config.yaml
router_score: "sigmoid"
normalize_top_k: false
balance_loss: 0.00114
init_std_router: 0.00741
lr_router: 0.00119
norm: "rmsnorm"
tie_embeddings: false
beta2: 0.99
steps: 4630
dataset: "wikipedia_en"
Below are experts of layer 5 (counted from 0) of a mixture-of-experts language model. Rows are named up (a neuron's input weights, with its number), down (a neuron's output weights, with its number) and show model dimensions 0-191. Each number is 128 + 24 x the weight over its row's rms, rounded and kept within 0 to 255. Numbers have three digits each.
Before each expert's rows: a language model's description of what the expert responds to; "mostly gets" lists some tokens that are sent to it at least half of the time. This comes from a sample of Wikipedia text that the model never trained on.

# expert 0
What it handles: Structural punctuation, layout marks. Closing punctuation and markup in structured text: sentence-final periods, closing parentheses, semicolons in infobox lists, == heading markers, pipes.
mostly gets: "==", ")", "|", "=", ";", ")."
up12:131120125137118145103120104118159138126117127127105081155156139091153121114144131150101128132101131125139133159127137124107154115159187112148110143113165116155131147072100104196106124167172113093155140121135086128103135160115084136140109161142161103126065152100124154099119078156115122117133126138114111098144144145112178119134124126140124123099130061173128149129154060117159122106117128146150132126174140120107068133142140121079105152122113127085117120118109129149122129132128135114120119118133127170131097149118116134126119136129144138087129129115128084161111138180181088095
down12:137132130134140124110122112140100117096129141057146114149138130128132099076183129126155099107098172120095128146107097114147176123122125126125213153081151124113143135125138125119125136134125160077094126159152119096143128129126138170132113120145172146152144122121078174133128093122083133126154127127129140141128129124124119126126097127099092093160123126129128129129110120127111128091133124110142110163097142144073134116121137117154095204129104096103114083136108142132102162123126087145108184164121166122140125078145082075122107102128127136109140133106140120139125102153157130151

# expert 3
What it handles: Copulas and clause links. Forms of be (was, is, been, were) and clause connectors (but, while, though, commas) that start the predicate in running prose.
mostly gets: "was ", "been ", "being ", "were ", "be ", "but "
up6:103128100154136139142138129093121156100117180135105158135123144107128108129152151108170153113148139128143098110191126125144129177128129146128120128110111127083119160124119130084148134113122126122096130194146139111135122123118126127131157110111160106129176139128169110140137117143120121114162062130109172101137155056127082094143126131109110108131116122125125137134118150133117131128130108119108129151141093118144113148164121130131098119129157108137156097134180128177110088155142163062135133097125127101104158107140118129107151104150111094132124085176084162138078082107080126108
down6:058122128144137160087101135144125092138093107133129152112148058102133168144082164136128106174144152154142125151135104130142141165153128166129149107111159135112130128170137132122111135075160134174111125077108149154164124126128117173141107111124137109119155124112132110120125142129109076101089127144129163122139145137104116155152096180114174157138117094147144127144156109114139126138100113106158140115138117177120131154144153158129117115140130177163119131136175159141099142109117110176131173077150185137157116154134089116145135123144129119130109131145158100137123135144128107121

# expert 15
What it handles: Dates and time prepositions. Month names and date parts like 15 'July' 1664 or Released: November, plus in, on and commas that lead into years.
mostly gets: "November ", "June ", "March ", "January ", "July ", "April "
up2:142108102134148099093160114155169162127130129132128131138148142142117097166116072137159099113131112116130094127111144139128141127166129091129141119102099129122132095119121106126139119136114126131122119120149146050115129146174158097115119130151121138124087117146143191189133181104117121147116114156158115130140113125152141129119130134084102122113181154117108182119154154115126091122121110140095088159133097132124118164080116126099118170131127122140122183113154127091190083109152126114127119131166182076128161106127139122129117121169135149133124142130135127124077127139091128094
down2:121137160132120109113129121137129123157111137116130128110123102096119114104161127126125117086139131189141125145096072163127074113125128153128122125170135115088128146116123177081127128121106131115115135089113128135152101167153110129077118140103130141129122124129148137127125135133158120145040137145127169133133130112104144158123125156113126130158104121098133152149117140172129126143129154155129132148127105149159129126087126159070089152118143109142125055130102122126128132107148149148112107123142097126152087117153180112160121161114097073127059192126126132138123124120184152098

# expert 8
What it handles: Words inside titles. Words inside song, film and show titles or name lists, often after quotes or a first name: My, Night, The, George.
mostly gets: "Take ", "Chris ", "My ", "Sam ", "Mount ", "Kitt "
up1:164168123116166131136100122126150152110166082131111109134094132165111155183129139154183141131119090137165113163120088122129133106104122141095155102131114139089133138184094106131130127118126154135167111134181138128112105099113117144139122147130117150119131142099142176132132102100149133128115125097124117113110173125131124180112126155136124164104140109141129120100138115150144119137077150118104139125116134120157140127083147099128105099169126088169120142127138147062146136125134126100198115154123124103105154111119090129135105140151101108194098135116172126104148113101135150181
down1:103099151105149146144139118108131200125127104168130101133130092084151129157129132139152172126131127087147127115127141136143096194133155131141192136169123131148168133127100128113109116117158122145153118114117136145129113155133123189110120123135155131090127129093124083095149129102180129106115124112096121098124088133115130126151098149141119170165132151136111118150127154130100116108157159125143144150116145137123187129106113107136128100139103124097098067158141128117126121119146090095127128117094135112136170123159138179143176131147145129127092151112134138101161140061125127178

# expert 2
What it handles: Head nouns in phrases. Common nouns ending a noun phrase, just before of, and or in, such as system, people, team, years, company.
mostly gets: "system ", "people ", "members ", "games ", "director ", "years "
up1:127138110116131136149120185122144146120156136163126118130161158143126131126128126139137123134123155149086096082126123105122106171136135123122140134144058131116121115155115121131112134164118075127128116090130128104124129130180130138107066132094128177099149125153129120140065108127129150182127120184144107106109134129080153174128197078113149100153129139075092119125127126129119146147138112202146145128138162129125112129127126137081119153151129134131112098120119143108131110104141152113110073151122092129157173098110134105161123107137126130168105154135167116125128132096122133097
down1:169178123116129133105086130118159119092116109128141159133124143115127071157147093116147148104134122150064132127134128129128117115102177118113101098117110122179118107125134129129118123132128087151130108133183122125128132077196125128173128144105109155157128062129122148109058129145133111124129091137141110105089120097150128113155084101123129152137157133114138177101157084168140103124123123173148101108177181153141119108181139122112115158147162121165151135126131128103120129117122131129137151138118126196153105124138121106138148126126129122145125102129113125112114128139129175148

# expert 6
What it handles: Prepositions and main verbs. Prepositions and verbs that open a following noun phrase in narrative prose, such as with, by, into, took, sold, create.
mostly gets: "with ", "against ", "took ", "into ", "where ", "take "
up2:129164126154135128113130129143140129127166198139163131128131124119137122121144114146112166072093127166099120142159162085110163106107172161111116212129085082097141154159165155130130137120100108120139126143131118127134121133100091131149168132104118148158106148090169127147135086129090114125136147120136140122173127137122120106126099089130129145130129132142165117131065128115133118131140112102129137131137142117127124151099141129114199129172103113124106085187129143130109154093145177137122155142128133067092118113121152128179150148142118141156133130156115108121128125145121099118
down2:119072148141112131119147133124142156121134115112053158129105112119126134127137105133108131144160178080137106128131086112125118138145161160116083123141114133094188111122130123086153122138128157086168115106174138133132126125097132135121110125116129130104135096112101127130126117132128166126128129126143092129146103132127129165124122111148195149132124196140126075113145183094144168134127100120109130103147128142162139147137142066111131195121125109140126158066130177123104113142109086140125088132131118130151162132109140098089099144153132141127120158122161155133136094108142144095

# expert 1
What it handles: Year and number digits. Digits completing years and numbers, especially the last digit after 200, 199 or 201, plus scores and day numbers, like 200'4'–05, June '18'.
mostly gets: "However", "year", "century", "6", "London", "5"
up12:106138145131110132106144114094121079146125064098107132152157124128131137109124079156191128106076112127100152129128154138124114112150127141147132123102102113126172130125073127126128123117128104141143127107137125137112133130133119120082117104132109115124142202120135092131106152138154139108147159102165146065126130146073167118132158120171074063113121108145079130140182132125123190103126151127093142129129160117112131101129120132106159148192122168122113135106126118108139126132091120129158132097175143139132121133136114140132127138152119138090086099126077134128131143136122110130
down12:110128123123170109164098147180139134153133156122137075119161131129111108166158098155092148111125196139122092092142094118141140104076149079141125148123122099113099125084127108136116113133131125130125141140125157128138165083107098097124130125125144128141088160065153133150130134111110109131121097162129165129118127138140126119122149131142131156186131124118156068136126127142152117138158114175075102144110126119128178128148085118134126113137121122141144111138153117143116172128120117136152166080074137095129140119136123173091098138103157146094143145116146115109122082143159127090

# expert 9
What it handles: Determiners and adjectives. Articles, demonstratives and noun-phrase adjectives before the noun, such as the, a, this, same, another, final, separate, different.
mostly gets: "this ", "same ", "another ", "This ", "largest ", "main "
up5:112119129127133102158115131151148119068110133132107122182135090129133051138109140145120148128100087100151097106150137140123154113129147089198122137140126112128149100137107129120148117080138170115122181094128122087111124106150113094129152132125150111121145141104138107186093090154094145105139129160114101141166098124135148076122115125128133136129106184131130126116163141159113130125165125126138135130138136140103127129126140122171119128132161130111125179126119143099128134185129134183096119102106141126128137154090100157098091161139109131143140145200167135127099125106133139102
down5:133119131097123144084126164061085135123163136130145085118082114083130143127131129119137112148138134170170174091119141128105175154129124161088139121140200095121109120131133096131122120140127123199127107129127140160123135145138133137126134164127146100104106103134146110146176137104172103139101113115135128116117130168106083148137116112130107185141127137129126093124132130102135080117104114159118142134110145140127103142133138170137071139090074081134107130130177147099119134088183129120117143149135106127138108116130175124163161121124106125109093117132127128096155148135128131155

# expert 13
What it handles: Table cells and headers. Cells in pipe-delimited tables and semicolon lists, such as Votes, Candidate, %, numbers and dashes in election and sports tables.
mostly gets: "Votes ", "Score ", "Candidate ", " ", "FW ", "Result "
up5:157128129099136158098190127097131091125137138121137132094131140145089146124146112137118120127144176146168139094128139110161083181075132112116140102145126134125095104111161088129090144118127103121125129135117098120125100128088131120126122127132167178105125136127163134063125150131178113145110128152127116129088102117165096111175156130153137116125102129126130131124128127141079119146128157130086142107083101080176090129122158159137128109113122140146130148145119123110137156132118113131096096139142144133087125137119136162064131133100149186130166129094138130170143130102190134104
down5:131106089159145125104116159096116068119131116152137139114177153129136150124125093119164103128149112092132073091155116119126165129125143127124161113123195103115186109098099111143099128106146156144140162139170111124131085130115140161134181132126122128130143163131110057133124084118135113146129145110138124077136097117117154153120105157102151142116107142120122074082113148148130132125133099089123144136119140134140137101125086127101105150153126110138135120151131140135132127125138120108129134158164088066131124126169129131101053127121105097137148087179124144126134130149114155113

# expert 10
What it handles: Table cell separators. Pipe separators between cells in wiki tables of sports statistics, election results and place lists, usually after numbers or blank cells.
mostly gets: "—; ", "\\", "{\\", "$\\", "| ", "%; "
up5:156129130119125131150144123154121151071131172127152132129116081127143092123116112134136175111172129121134109153079133100109099128071105134109152144139101124139134166182109140136088154130116138132092102096128152118141126125130115153100116101141148123120146111143157056157131132122125141167157128120189174119158174103142119135112097130103131130112116135122130128127136120101134143179102126135177154096188134117128118131194121167119091116122133128109133102073127127129146103123079131097129169135131112123170120158149128093096146104155174149148106088148136123133129142099138109115
down5:127116121133128116142138185179152117118155125157166156096150083154132108121125162106171123101125130130119188126158136126132121112128109135123185118125081141119134150188131114144126125117139129092131088087125078136167140157165117136130134122129130116122128141134126136136128113131115144196099130107206155114144137105110112149128134106151078139111126131170120103120110116117138169095131156140133107106154129084126166142121140133135161097091120110143161124120086066109077115144086126142137148149096125164147107129116137174125127104108069142108145119142103144116112137105125099133